From a checkpoint of a small mixture-of-experts model trained on Wikipedia: 4 picks a token.
Below are experts of layer 6 (counted from 0) of a mixture-of-experts language model. Rows are named router (the router's row for the expert), gate (a neuron's input weights, with its number), up (a neuron's input weights, with its number), down (a neuron's output weights, with its number) and show model dimensions 0-191. Each number is 500 + 50 x the weight over its row's rms, rounded and kept within 0 to 999. Numbers have three digits each.
Before each expert's rows: "comes before" lists some tokens at least twice as common just after its tokens as in all text; "comes after" lists some tokens at least twice as common just before its tokens as in all text. This comes from a sample of Wikipedia text that the model never trained on. Tokens count by the router's weight.

# expert 54
comes before: " the", " a", " his", " her", " an", " their"
comes after: "ed", "s", " such", "d", "ated", " directed"
router:489451494508420576463587465511601475389531493565557589508524538481566471477504523463458454441503443543466539571475384505514550470459472476498504533402551549437542547573422447431411523451488558518471420518514538424441511516499548495523407499498499509558452426462545489406547503476527520545511448520466502509559460509518477607565478568422422573594471551491453469409460576468533497514631499432526470521553590540532480435427474521487531440514507462561492507499574498541516465432540474399483440482461551561561464442568464489509472458452450474430523528364403490455461513477432501451
gate2:496465528437465551441503454486541509617560544512445486569408421548474521404526494476577531539508560464507372473499601553513490483572543493547507442635529494524465446538495466513510486438506486490597523473523548381491479469521506440456460529430477464502459542518485534386467535515409573419457501481517498517521494528529482442554489493531422509482520511569485460442590532473414513547491421502436565472543515523484391468528518453557583531453568522391586533530447488611538455453516518473497430469600483408423561535545396521545495550517487508502487411489394475539595538516486455499
up2:497456481498393435460456488480524443487486476611494522471542541616507558465558521536505529474595510475434542516591511492588455508486501468545465521510547420459538530456516544485456455503516482447469377472572454508481551547439471431408549490525547564534443515404474479518528525510478556435476543465503491618409593527541528511442480435446577542422455528589504589508515560398525508530489521517603567394461497551492545475577508484471404458639488472609503500445424450472458505460489562538506413465468434434459523459470500478509501477529462485441572441474544495518511486489460581616
down2:503498528490479514534552559526555615491526590523509502426491491465336493506532537443430541559529454486455439542546574581555488476505508489434498443654399433535494497550534497430461493533482505447510473541423546538543494410514562515514498469514577514523494459442567544397476491522637482449503482519469527495485500447539595526518584460496530508539412483488368505561481439482557537495395463510562574442529593627513581530521529455496558474494508486457427454474411491503515404515408486570462481539509487506468471538526479477532485436368520502508508586538513534571457491504533535469
gate3:544452569558467525464513538423479439559520472522522460535408472459434579539489524490482428515497409576450541499520556444571521455480487610495476476515541545412535604476520523435455561504497472388499466473502556552536473471561459540550477576486491519587517514555567443493471530571407446479494482485564529562386385584503531520505488514555540536468498483468467516516498484482536461395398605494461578482573494416511439422502508464606453483503454561535485526501448460448437474507442458514488570461420583500436530554500618512464493488446489532452497468527409497630544407494547562461
up3:489528465487562521572582489517498522444454504479435538391613519422573467463481481536492557526507514471546424444434478590482458538537556427491498530401453478589501480517480551516493353557503517556572516491547496438464504502512574418490479403475552467471439457402533649535533538446526524519555459554492508369552517432550412558475464446496538509465427518490594551544425479475456517565537424534496416541477456552541475518484558550485467463507554482459477449469551534531504505572630521508482463541443470513490456462572432514491539555547478552524430509527550565368460522450473503544
down3:500515448446505455523389425545482506526478431540480517400517456548501503558499454548460571534529443492483447517526535488595549544448529507556516467414492456440492458608515554570489477515498480496558334499589524601536603526524503545498468440482487460460459547436450516514469584519363406485431468494473529558592440494495457519512463442540431468411482531497567573589440484511453509492506467469578513466636497550538452529539560436529446438547574624494525419436523546519497514518561461448529545559549541557542518505508562520500488481435492492465476514429418486403550513563536477485
gate4:495510474520533489556494568499529548585563483524419533513534535532468485423505471454502462446544516540555500549589439504536453465534560546514480474577545474568596505580594553536495455438505568574408437533536405531532435538610556539528430468562539570501572435390479505541571512547492489480530416493529556380448527534516513533503533454495455478424415476512485564500436515418525475523404422593440416596452531495474468528523552567518429420475464430504508464463480442447457480414480499535424435523408475509420571493482449454543545459477438495510524518451462583544434477585552517486
up4:501537573499493534566471520560568540526566483526523498501598497528433492568528500503490512375525455476495600512523592485493527516597508474453510539493528481663538438548520546438485449381492494479470535510478502571585496548518476476528431566469525572543584438429433426460476571441496494535521507407546557356488448528494501510538471468548508528523474485462449572520531512450504533536427501502442523465465459478447499494513518471542543464445437440481549513531429531577576492411418491461421501485479450451438656487376505585420507505489471473488515446453504446567435524441548468394
down4:480551558441504474499493528533466568555446521526559498518444388535486481499562458439374468469499482472484546548489574471564590478523453455475510505485546532601581548541523633431487501454495568567475475467465559558475489607525527557513498474490467602605463518428451522371454454499556584560528500503461483430579495397517526466471510569504487567484512604486401534460536522567469501539372446483492432427497484506523488570468476419544501484527534471484527465481457459456571575437490443511438462466332521562505456489498476463499476534525513511461550379464428489526449541474497496527
gate5:438460452454448520534463473493456494564469510494496515552507493489507450512486471514466618526516487367411498516575538485491426581426435454560457419628501483492527557535504450439473517471514570538440490527456477502496578520477549469439543537527593510599496531520456549506526489484514517441526529401544446495662494519512484425572559476380494475468435572514511556446506487418441542521437454495482549497549528497529531561512549468520412567534498475491488456570459460466609531465513514481495395513415479474408525416520539411519439510516483471504494454519570555537465612552561562649
up5:450512487400464555427540472450485526481471420412527486559453550494472458550488514504461591465469491388446594512487633410537465466515506496490599493600520469562473482528518498498465524510534457481474501482475479406434528513533490483482490524458621518470515532487440460443526552464493438641544560454585501468609502486498570579525431485420536446404512555551479500514558554440457538507489443520588563478528501504499485576445497539557485549510467472447451483561483545496565550390448509542513485603457477403493479367429469465604490560486515470487590497605528502509535569484498545542
down5:500538621445392433519567547549572496452508495519479510463432406467456595516411523483450555499493537544535467554523490523492490455484500559527503559484380583481535488520464466529520625456338553575405458491486541502511500512550424553517541474471459542556574543471477558495453524462537524460453497497505514439373558450467496499449416617500534505511533544590495502572519469486538472540442527444497476610462569567541492503447428478510521503476496449533515399450577465516530567480552483492444435497618510545488456533515418565539441409475538439507439528516511523478513538443481555402
gate6:538412494478472446489498554564519518531592498426533597480489436514410509541520516418542507351476475517516593364557552548531492499473575584573465458487559454580508526466500519473489485536502468556491522471519596489498438546546490476540482537568547508485476517506464497548411456493533563398576494584534522523511517585533457436545414406483485522520481509483493455450507427432531451521570504441443538494538471524485566558478467510437433443463380470507520434512455556462505537443419562525445495435505559486516462513480492461451566403555425644460436631491459471446512505471534516571
up6:502556441507475523556461469459456528495424550518460440415579510450552439583495445448436514478574543538522475544636562450470540489538498461427495617535470504401395449525492477507458527512578518408515470562493473484561591465420489480488493558570482456536526479529430514487520489516555465536496467434463471616500497481501552513489508490538529546409477508544456443557481460468494401518511483504552495465522489514508472579499447458526561552410456537501655529540396522498428436482611521435457490493551504465511570597499515641487479571522491424469566438634417516475520461491485490501
down6:521501436548430478565522461495480505571506552412440501493547591463460447550493428528515479487557571441476572467617546486512467443459443534457405501528458464532468538457523495454551539488519468461525535448453561473573552493459465456456470486533504494439502409565500497573537440553541586556503545473459424598437528502479537484454593556501565525418449516562472389438500515436449417515486593515522462480528557501483475467470548468579439474475571478434552546523475539459563510499490523536496580393565548470525596503441438623466609461560390426544558465515411449415522552491469499542
gate7:478411460527627503572577480484419525458509471482465436609425567508482487493497474520526464473440493504496498491475434462404461389590474492428453528574546516388602462481473503593515526535534505453414487425557495504564629520463457529523484569492477411490562595536509497523547473425547594499503505503566567444530451603440546520516465576538624468524556425488540486466529484436442440534491511502525529457390496525495472549553413511488524526422465462482540481514522523532508470522532469536452429376520512498462534487551447460594482559482512485490561524581529557507450504559524429427
up7:531510566428430548403498401543479502538550545530467510504503487526518614473461504581487517479455529493542606553437530561490543543578506476523504492553545511666413476525555626402532453389499464550493470557581483434423442579456436493536512442492480527516499464402494456525420464517532508577472480517452526431501492431510432633576542465433424476481461553533538482524412524626548539535490443464493448518468521440572503454518499476474419511610547520507488578409503455492487506551468508414510490545459533586522495458486447499525526495517449564494428499488491503459489406540468502489
down7:478512368519478558601492493435444570593497509548523539521478440469539472520468463504491492561454498536486505476456460575452512570422586568496450460409523484417494474489452527491532513510610529538542504536559582485476458454533449470418472476544474491456542514497580508482496481516450406506566520523487492580505437562544565397458496458601605507500521463499465428477547360422486510467440512497502495419478452450538482553481590580482486600555468566423502453481430533496534435544555457514455515451516514459532446559526477385507480602444412555513591481563521523552588554399495532479
gate8:492534500430507549455487473510468534564469577510612446537430454601488577492545456502520509430445466567510494534461510454527552548518495496512453486477569467510440440430509467491532471527476477511455455566557488461548617396484468447574501405476507523488459502535521544565421553564397489407666558561543439510491529551495527491415469505341444549472541497492516495470539523509534486513412340529526544424522460442530514442477481496482406445569568509478504510512581503538492446472590548506513488508460451455407422421592510511500506587528527496534417472542562540493569481492489537518
up8:497461497398548514483394434514503490404503480544441498535492535515452539488518488478503509514444478489525594577508539555524428556451467571501504483515506524505447419468574504542510439464516451489555555572492499450525477462485515513579455518503507581377459509552456459524508459500508549453594543507497536492396430478564504428452470521450497493572533408510499507503496460562544503503509407498597555495579524439527574465454548478573482511487600466476453519540522537563496456509685531557596464590559478450518548413544459429391451424510523577455462583542506450475519453369451518404
down8:486524459515516608525470455570458603481611476506508432498463492473465522446477540521391466494512531570518526507537458463498488509525536513503481518586490490525555494422536532479505438464507529593443572521424449488468467507526561476488437543551473474413489374480497539502507496511467538575605527461435519599460389482488439529596519542462526480581502497424417422485563469448536504529447483463614518502457434500497570573515548544505455492441486554541420508465554577545481400422574509513604499568409478441490543529596505429514474517550505514565442480527495435497504340513450602530
gate9:486541422495522457478488556563500458477500455528536568422582467481499519411476498516454553516484473571536491441514554494536519410485395525460547564495393488503497582465538509504498506501474487535517477531492537540505513398438479522485494628523507493419494483479524492534526453494436503442363574514556489483559536446513482541510574487501473471462443551529530446604513384416500477454543447408469524498522553504506457533512535514512544614547612458606428459462502451461494551454469491621554360461560545552439500437545477503531539451507547544560585448503585578403464460528477541375
up9:502478500403456507452535575489517489507602494462481495646427508440594435594473507463507581473467544401529609494510593410507564515459528398506458513609404513490532469490569463498460516510578502463509487607498484566450530493472449554478570416500491539532549504405474495423505476560455565481469591540508471561554486540429469473440486564500547507530562582536543382470532549487521530441484520483526497468495473521467516475479456444481456427422455557577482471483530612492481477481420576403443525594460501503470430434532564542456477450472485529525507464453463601501482584478529457496
down9:490493502477458428431524471482491443490575485469495476492488529575369434584451463496514540416531464455535446525553486482556458537488564512513493523506522371368613514577453542507544435425528476431481506604421498546551544452463441492474528522499580650535534560450507544501515540440486475555522518460528517441477549415583461509551569467499502500548573561532463531519592419544527500484406546498427506493483516484497586529564526451479552405480543574471471541529483455476430574484570497445429583471519509533537427477597498420490487523504525433485470572555541430482413419444500448537
gate10:532452556603550506500503440469472533491417472494446591400480429596429515508458544435541456502561491483528423490466509437542512457399543506601452458506637461539509615439457495507508440493449520586424538532564476493457568440505479516448464410457513572473519516498624591483489510411458388403456555488490506452494546485501475559505543429490573559528493531505450586522555461491581465505519515495464564455448499565488497472515523550566522483510529529536424515417445533507528563459486472500487522555454510520457428461540432454445506473626532478501553464460405491551607492519505477608
up10:531469468513568487529494445545475466540541507574520483484462482513470494475511463528476568572660485446469491496451433626444513468390478441551465408427577469523507547528526522525530434513615477451530477430547401571493514417422566573418510495510529529504518536492539407444585578509529514470418572526432566409459538567620491477525509502519440555402512527512486507439552439441495511445454472421551520445485507488475462370519535492526579452565595485502540459563494511468450580548521501524432508526459452575430521541560530461532500486529560507476574501504474449547443513593450462503
down10:514582480577461440465493443626518605517402541473571496413451442435592553543516534507478496495503481512596462487490484544520450516475537433497454504426563457535516402609497509581559451447556482386577523462486541528541517398518538488565514548567555464501385560501434417465519501440527543559482521483434475542491542527601581491508526513533402412524600568543475443444500372549466552552523513502602507432589522524484444408438518537488496442558515483521492456565501543424480480475518497547521490492442523447489516542532513483520517398504474467487519574527523515456493554572508493443
gate11:429548541515523577575478499457507506502508478488448518526455518460402491489494500522527394523510529524562477550541514527530516547475555450466549498398531518422427484579536450509468542514549360514472538501463483511525510446540504580492548483486463514477570442571510510549489472367496456538535482567527427558561500518417577496509573473432511465590532430500478425567480477477551563554484429413473540480480587558536439439547480489487520504505482477569526431533398539510625484509493480550438483509525569475586538421535504510482403528475522359636464558496527500314497486472511441508
up11:522456464411471512520462515422498535561479485457552509488525521521549502488496492567501475449482553544501523446491542464582491477519567486506562504532479502508506531558451451502524473460494520509470517445496435513531472381468615497508584599439571536552382474463541555549537533565506566535482478484486493356507513453519444447508511496524576548408464452503547487516415479538517588573468492470469442557428505460509431477468467511548482389474513493440512509456577584580481538470460509498523441557509543484414472544449503347534540518594457544588503405517521357651499568483515540375
down11:502487512556453524487428527523515525553407521441557439513526555508472447578555451510464478517446492470611519579513538545515466458508590596455566475550528461487512448537598437478516460445540549503460470429338550510450607471488436541475510595488538547497558440475572466464526533600496499547477501464507447591550502420465456486540411585440540472547476449504514500503432441517547407496539551438472493446499544504503445468494454413589438447469498541363467517442530545529454500469542489526554447496472499445518459580447398490519509578427503560419528462569486490482645559517520474483
gate12:528521460578505556529444532477505480433591572509573513416484506550474467532521470580455531586462383471555566530508517487486471528460424554554552485444551481382570411540479478495480596577538460443539524461485501506454482633475391529572495510535511508515490468537537463470479550383556476479556502572494464537527432494478485470475453558509537455518458423476451435558501449560491443511651490530386553493561445478517520458470576436502458536438434460529474542486520452469515485556560471542445528531473539415551483546543566483529452435434469527496524527492550588552373491444455599424
up12:505500492470458540530454468478459447531610405529636607542472541605469482601451487514487639522460452560595541526443566569471497484456421486525464513525449565495541415550554468445532512428441487525486439588525460554414563483511604545469432540425475563506426537503444554483539486542483460555536457436452552538480606467513610480465477456521464510529541576384447500581473529457527397464430465542493483452481509486516598494531579511538489504522465504479481486515494453413478473447462458502504557485519478530496500561573496444466498488506467457500473543524462475414514631505426566466
down12:543482525510521515500595549553570500500446577577434351580526494444601481476469488440511479578577601502490497525523519467554445394506543502545485565494480498494432595549470525583500538526475519527428494496458487445582434411435457550552495554527476497541542527458555469533452543584522591499440462585457518416392497519514486582498477566506535495524560380553426475417502510533616473436428533422445419503471467516468464537567503485512523550538496511482502552432480490523484460449411515488551497521457530486391469477432452413499454487482540487500434484516530500511439403416470489599
gate13:456501451489434535469353555495539482468475485462526489439470601540515482527545489557417541539444548487412481545490391448455554565471472517390552441512420522454439538470601483493463453570428473449529453521532484537474578464499499527484556529531478464483442489567517517426510465510504425435505468445506520553511448581478587438577605519406540540584457498538395451552439498470483539438492532502434478530431494548492463639592513479462577519406595430491547497461535495548541524509507478550493497532534510592529547570457498434415534526455587475553523618535515494505474508478591526489
up13:484498509522582447528526530533481547492504531482517465418501343564479599510518507454404457446492574554540500486470490486546507505494552519486521499424416487469475568491466442406558568504507483479569523488518451466502453618543464504520485483470510519553558514495489542548452634495518585501506466456508474520523485447480392556450482477546431390516502513565619521463476554622473531540383489534575571480421431560521531497456518556495432445566497536487474503605535448463498525511491468456448564435557510547473493567475486502535465471477423626497356480457548447463471491523355469509
down13:505518483520538489513484545522485500518464503429480417457501424582528542531380418525500496460583580531448455531446556446525456570451488569535539544446441486463488431521582547549556438516502450571559391549558451528545497544535515505532549491547488419466502403510502489398515530557548519548461520529509415533642487513531404537411508540492494451526545589517649492507464475518497455373504495560488541467455482488531515427423536457473392465558546550522471479538490432449503474545521469578533588521558534420449508576429516598467450472551397510520548433421499448540484533548510483488
gate14:459490499469451489444428551637532507473488466540484448537476466484460573562403501504458537462439528492478564458513554513565498457512539507460462459523593533450438521590552505592549369528600438400456485500472426461536539481515487442480447453459552545464484518589449438562542592509558470467529493391495388448474521489582522531435521470488547557512529492510440456520537424504511476533403449475526529413439569563535554548481443437509525632509438489512473513429560501523577485482532453479484468582541529522404539505502495588523442510491504437513560495469412576533474593421518574440
up14:467461429519417564506557443462553488432536414469547542422485547583480529512627551560507407565529518557498475472510493478438414492542494526433478505575448521569503449453475441527490479499589421462624484610523491407429503510512451493405377412515481489540469516489551579481438491463499528559509477568560585564493487494424510514478515563488483550541493539481511508575551586452482504499612466438537555526523477574543537451503487532514477500493557483511575470426459567452567474379463503530509528576413547458560460487474475424442412476477477555467517524501585449429593502488474465560
down14:492461567557443488563508512424411548554515535552540583459507471485442439572505522496478482551555521533534510475615474534438506476489513467446463489575520547514465425397505491490475441538525458500589519608457494437574436429499490453427452514556527415547538509487613553582412558496554470458553580536390451536411499411402559486514506420536473526526542430481428475510463597503544504494551479467590538433485504527515523468498486462518549421540446562490451457522493549475474510526543384514466577607461453550485482477379524433458538474517487459522495406501461519564535478571571497586
gate15:499526525501581485435520524482475477361567518448546555542514543542414522361504497502499549528550463496484524538386520554460488458493543522423400503490525476553534523437517416479507493472467458455450525433555540472449507520439594406531494480449482455502549539538502351464458590484531575565479514571475537428463455545516430539493438461589624535529525440486511481548549516561453492507473520569487608467498476563523557476488583472544502534494379369558534515561523555477447548489544509597471522477518484514436488536539443447490487525502498563495516571533480591484382471567533447429
up15:512532540432529552509512505472449525556646447561528553476566514448515507410436551442443577461606428443542505491426604563497533531538569605500466414467516506554502525427504502512506509455504472457544478451545496501447403515449529456546459500465470535506498568477597436472521431497490492589564532508550542538549583512479584603553485450416568533501491538513513542526488479497482488418498417521551465400556481509552493451496498551496531536510464433449495516425586532451384564460541507517452549517538579513570485481481481430479496502530532488508469481525465439465366372596401550447
down15:490482589499545459569553527593554480489447437581514555479566430530462480554531484481581457522524582395486525498506463549580427473439497544488484532524432471634479438391475573482482492427655536646498498496513543568535515498509437573507569502516475446446566507413505571466502420451456541510534439410536428579479470467509551475489458423529496548468485485479510552447572557514579511454422456490497484455514436533544432458553388509490494497481472476473581501489475455525521485420445491553465464424468514546568448470486431502455524537537468516509534520594586423519423530409508534519
gate16:477536476532416534458500515582534513476459555498591524466519585516528515425482521473504515458600436485419525459454584465506506602572598568480555420348480457495467569500515534461471457538465429468622459413565466501472506515458444515484484413399464434465509551431544465481501574498492505499537530437574521513500409551450500551535558490502556459485502610515510572547561580495403463498450461519593449505431511510501387509458527453497495478518386494521482513489419525509459502483531492551515481497548517576493572439416506535569471507496528562531617407406468553429455524557498517491
up16:460456511539541501519474493499476481526470432470457448468485322536443517572406493462440589544454582477498536511477461455423495470448452476511411459506479513527508547553569501472536528552434507515462576542482541488466512499484486487466577522431581461552504484594496573607413544534457581638540477493586423489443529467604511505431563425487426525541521481569552541480458426525530552457476499423478526522508517446467512504470539506530460461472595550578473486526465466476569418567446556515470557586520568554563489549594513490453462518418413501474394514560494508490562490460571410441
down16:604550535350528541521485489500536472485493508449437396483523576447535543457475551493501470540513479510460439495475495510373519480450550545531515462529503562487529519561482486556439568544471456509586533476476475481517601515454469645449539431445498507445502474473464497561442469533502579417484470510548477461535563469520493569467441581512524514449557589498590553558459505482461573490437597493467562547520567459565584510511600542455473524452473487378510422465445510543524473475576522403484361512613553593543458540417501542461481426483510501517513397536534498478473451501443507523
gate17:495493489556542555487427490461431473455511444540462543601491470579420457526543454518495480587471585394477526498562578579588477550447442411577587594473402433514541619483509422542484506533410526505536533514472535495514491432558466546501516474397508500496529523475437492566499499476545515484507489642562496544518468526536494464527493509523534563452573451491498467505570477458588517417478493455458581508466587579490479507524534460452468466490498400420395452515497458463450479428401560544450470553583517546548496501480511435490528563477416578506512502441467454472426574587446544553
up17:496530495532458491486365522558502528544547472443505495477439579498432467478545523465474440468514539528515448418505593515654537527581480542546522508407348437466529527443541435589456458464485573438540443548553513486521553521513617544513624452441555505515494513477466420495515505509530514546413431552451529432523437518569476457504433518498506596495488459469466437478552479471527490449598486432485400457534592558446489532518525510495584523438426533491405433451491532504489518458427454475526458518582601519528502544457461488443548572432483585526449541535536567507435483435494509505
down17:482539555436448577439545495576456494460491551422437564559503548507486506578540493493458469505539553454505456504524534554499528433509467560520387545427401490444534404512570436446448592400522447541515514537621522502530529592447494531529447484477387523525479561523546420526505494616396516547480513520459486534518618438455490458498449532526530548561552459563478445452478485490486544451445563495528469507549469416561544477550486413506469453508536554546467440483485543545417505528552493461435507518502644531573465493457456573565550519453444424413446473513541507481506455536393546432
gate18:556555577534460485531452482489544513563479587481393431431468431320569505461481531564483453578527521490519428386527526413470378544416480601600475479526466505525479587523425475541448469452549443499435462531516487472536449556474470516513504549522598454461427483437500475486460400539496482479484556552487560552608474477394518461467553633472501565499542574476432436472465458517543480560486584591539463549523496531537554519469535526512498475536447474391501534499598511526503497490506542446510469529520455448498413510483478581561438533509503559464512450473503522502567528524445494524
up18:505478500476445510516476461530494505482419559516470589447423479561521532490479496501424518626543463479487468530575437448437561517519429537544540467487538438468577569488388470474457502397584496413471538462499494511542485546524512496543539420502500482463483512480490499454527509554566526513387491475569417528544577534522414508550511514593529566446457603510420430535535430490464467533437593534531507497526489472491554503488374501603445489462545393461428529529472495491535529510443550539549417562526472537509578526463471589458406564496603471496530409476438581431566500552446566596
down18:448529493436415474501488507546491544602474546505498470547546554499492566538576493583535479372523590622474468506576517480478521489578480524509446509450462591556536522455565525448456512401514532479599519449387370469500597560480528517420507501518489466563392470411575522429584427464487513504503627560574478527517512564467551498519374547504536473433536511487410433431519567467509466527474554525485463502514375502539558510533529490459511552557481445503423536479476537498505601566513535500473526453478529400498493579459530468533443467505488456430526461517506477484434468458451514478
gate19:498571502511523515463539528507509574434469539487450513584565566540499477490496513509486446508497569496544518490455516530454509481538570473548470543572474469483568455496527524522522515586377602438462512455445482552526441461569515412567512536493444493477574521453400563535460363471569548522499461556506497549458496494558507491469377517583504468493494439541442470484527542383518397461486524457448479544443502390467463448521461495605451433525403562525542470472552647485446492469507524503539443493453546618504469496481578531474524580551479520461549622597454507581538437487399514478
up19:513421513502493418465448557444415447548532463561511480531498522440521476529501498582424538467514529514534548393448515468510459485502508466577550512411566526485558520537464517557478552560550443541461566475465478433476435585515491480457611459435484499515433543491637537561446506540512566433518547478517520439540484500429514481503506474653564557503521593504464501518578488467444456532417590446539522524393468480436614537469438529515493462499486556583487492485586514513500530501415572392553459512468410513510550492525496468566512428519524458489501452355511536443403527597513431519
down19:465422482479519480401421512490476522545472504464423561538510512522493512521443544468511500578456506492396511528399521527505483495505458554591435578472473493471430430469509529479514497486515507608462544462470454532592426563505557555492511491478597525521456406451490481578456484444525460525453465446460530483571412498523514516547542572482488495487564495361527578444476545543414490516410529608482604367597568502498569461443492513551520497468495588500564515533391510432517462517489519483506496401572468473497456605534508445490419476445551475434432516395479594556507493543543482565
gate20:539524458466545519486520490479543505466480486436535539522458504538388520480548460481495483479519522430494467549509531572509533469508466483592479526541439517513612480533435423448509526489531541544591453557451544435521489566496456464441582466539527541434459489483508491511477509527511456518471481392484553462429428445548481560515444505524426491532490465559482603468457575518562456480482498382422402486462498457514526550491551516495463450523495482559431532573511426403504541431424436448400407608608556607570546569490526575411472429503538534444435451482687460493501507492562477551
up20:499449508441531429507401555483569475488452534523527442527457592520403420476499486454449545590561497425427553520478457487479545468469462479560485554453480527504571480459477456393508592516467516544497546473442529523506524497510414427528571546438433511524465452461498487488396447492621474459552450543528602476559403531541466483570507580609431511524536432507510554549507553525505535570432558525502468515419517456504486481455571503481549476541467536504506434536507443484548504452554508491414482565573504545506515562496584355407520544532376536493467572432576504511423428513498565577
down20:494427488463475536521587511525570499408488461496498533529540427462484446541458493492493522467492442496492431622503453558428500453470513567506383559444418372425609480573499461476507430514433421521447480569521535468525657554420540543613527520441490527528452445473585537537604563538487565457412512511450467483596544494513544452538457516494458560585536436541488547512529506508510548552472476523438545498435478502501551518608503406424545526589472488509497459528578479455436501519569447474505470425571516560488470497448473485604420482542503426457499436535493500484450452494534490470
gate21:444452520452499446529557430490568442464443513571511512575491558486511514490503471461453516543511560465526424532516500499455584525480432495484440526378480485534501382596539531496510492512484424494440515477533427444496546471475504533358466476453414472455585491460572477438514500467499550511526503419538604446497491462491472501572483575575519445614497417505470523516508463448436556391498532473556492501478564587434504534463551537476539591473569430531585491534437408561527452615477454499449499562504612575519576477539554503509486455557612456471431495553567483485500468533530421411
up21:539543547512517534517494556496458511558438476520507529505562501512455553527478460489537558564598514438452429523551537494476563502450437484464471506432490521493567463524532542478534545406473501448547537440491525508483449479495528458577439524558527455483472546507495487489436453462565523576522480509514546457516539508601348365493434482632549532500509523504473325557565370452480513419492500462485487486487473477494553528441522538531552524384494419588583479513523506520474496551631511553468463485514436452500469501527611348513462488581469469472479553585479458544466404492538441555
down21:413526502496498499471413529487478474471452512542484548548491494474481376445443528428520503443565550566565593467562436621478481444548572441485493465503540510538533531503492506440489460606508517456411540452589472448610510521440514561528443590453531428572587559380537430594553481459410479486468487481460524451495474576530581610536553432448547449426539481517430452497496553565549458484426470537484532514471540504519425531570453573423451512552507479443446551529559505576475433512502553443457566517438497465554470561443509533477470530508603534468577541439492524559533449508477463496
gate22:483537516468560478511512451500527504493495447436489561514564464533469487528529507554426564525494507480482525457470480525454602447357564519508496470538493543541517514443594391468556523403370615529553577535594418510569564525498503472521626562538525448423491521517441497465556525499492535534524521443538472480545584415494443471477551410505424403526466410504545647509480472468444478530531458532494403442438492557475486487500513571498355511592488450476526463455486489528465482472466557567545485614499442545484527457488461529500610462473492553439439534533508497475466495492590499511
up22:505433545562439545488565617566463490568531458452513428535461530444508509457509532457536491487434535544461514515518491502527392615433539620508317432520543532449481525479459543454502454440427508448553426498431495498398498546563506553445446545545541569581453487481557488414570470555445445501513490490479510506469492518509426483476407502475487533543529641470457455585493552454538517448515514514529446550471537525558566597482519491529516404467435505529489511508462534528569454516399523445521635519440518503481416488454498510514525487520475552516463521545576626502458447516567481452
down22:574502435475539452547446503479488517441436456561508505469614458511478372431560473389515506463522426670475518499484478479528594503471480512523494565458487514501449571540554379486457423545490472508561577540533496534502572465525515430547420497485507550505527536510506384526457528546469621602528504604483522472567512506496506462457492483473496529516544489379521430395583508569563462455516350489479501522486575437483529556500492513507462491608540469472458460506497494545452479467466483458577474555561464468514493442572447459481557496557516490499547512454454481362515533519546454444
gate23:508500528559513486506506453553468515539454560587540464492463447479530618470475550485538363534576469459498450494521506466676445479540519488492526503468563511429436483440528514528479489502494488408485464490570496542510508449442441492517475589562459493496385449437418448541493446599580461415540514539379449559441542473507498497563438597478535446504457522477521510520480526508489538517561518580557432542502517506569507569474482479481489527491573533418567499464503450392514492478587520507482491510480426512425503533446584521447491590650467485503439490524408538495527543483400559618
up23:520512646551487554540584469570461544477392516568450484478551418447472564438458547516458481532537496424457502486446458490529482424450458462525554468439425504516523546525501443529497544499491555459535543507604446524519532449432434530454522499488477433478444475435370563488443476549524601429502550543466513552395401505461494453558489530406504470510482548439543535503457501487493469509606525575558488421533514484553498535511440460382515454533507562453493492518539478435506436502542484487510440563497498507376540590498618579401473498569490508482546636507493557467466583528461533470
down23:461417583550458517468486476532523556439440492537551532442534400501515478508540638454471489482427426506527548483588496517494471503436552503535532499517480521556634475439503448498532534589448502472503530441592553463516522468540507497457438627495497499574444512453531597468497531520437439517537466440302490556462370482495465463539563460500489463539465474506418535522527452474522500415594475605558450472428539542425415468549445473525531467558496504545521514529497540554542515436591509499464493451520495490482615508542529551439492472462443548574410543537486505433528474565526506430
gate24:512468496466541505493557487512530532536491479467571568414583606531515495495521538524491473547405500472533437393460462578495514528469487537427483505613529464503579546532556507496461385498457471400517426492432503583533458494485581487481436429603522511494437502350439503467463490597520476434562484532599530551512452552483582456516546451559483590419448479471483477531497423495473482462429501559528550567509499393519445475481557486491557507501461465555478493552463491612566406461453495572509436478592513561495454501422538527559599464530513429462553441512386504564506491467481532539
up24:534532489541570649490513555466570478531453525448551398489511576563512429457527509534457405542493579394410559430459481498456452488414432532533480507531419577515450555495564530511531452499407563452469536408595467491504533511497512465508437524516523487491508466542473483473487550511570516498428459667522559435464454597511536469535519434462532500473505457516532465441525551535458501538589483496409524514543457461526479507519500483473484500474593493474590487419392564452495516524500492579543564524446548626591438596478490480464474535506483605490478492466414468590564475479501461466
down24:486497517451406488456551499515501533587452536559576458529478516432529513484532436423487465435563501519467580536481446428468475564559494454471538427537431547484465576466514482511575403427478543529512534478557458515573558554534571586470549632514560491538459502507598528519409521477528546488436484487394416492519589453519450476442542548501502495519500534524479418447481449467539536552452529475477414518524517614565476556535497459506475646514621522434501432503446511439415515479550495440518492559481559508483469535543498508452462470440447418471451435526596461391475518617527509427
gate25:493451523540485537476517486401537494442497526571411576500510530496428478538415535445447526418494593512509446562470570470521497467481432486484514510449350492572532485462548503546467464580597556564541483599495515525531504470477523490481468485446553521521486473535453423500483444540451460669501632463588521532525601486512515478502528435504391388492504450455631516563485426524543544488477517570511435457542484521501507491571529496503462571527495537511420492525446509503461502529488507562556542519522498453459491447549517407472507391452487436570468466463586537539377566559594510491
up25:512495472439466543572435596477449460454509494557465560474480491476518393544553532528533456539490527589568521515448436564472465501424528425491578491561446515388512524440520586428532503492410516564473584539567488531516539477584575496481468502577486422497476499473522578547488551496579490413597522506456441425448388462495583506493458489640495592559455490450395448439557465501438484513449469526467583540526516502494470634516467475469528518544463492498595508560460476530585507450500449419453455521527445474501468480503566526562502446454454510478543424500596509551510488390497463450
down25:522592524527506580547482492436473508513370601567519523404466428447479467472515544451469462515558585506593565547513438561586448539453487393549512502544448444529471539387650504455475538497429493497365585473525484534495454441471502509462518499514569432573440498564518529616470536561589524486520571575498513547428490531411584427504533467574499491487500462506489463483496393487548517512468514489434508456586444559521507478477501567419550524550456500546478531527506477472497486523508527477516452545469434465386481489516540436486507515515508589597419425445445517494495547444534509534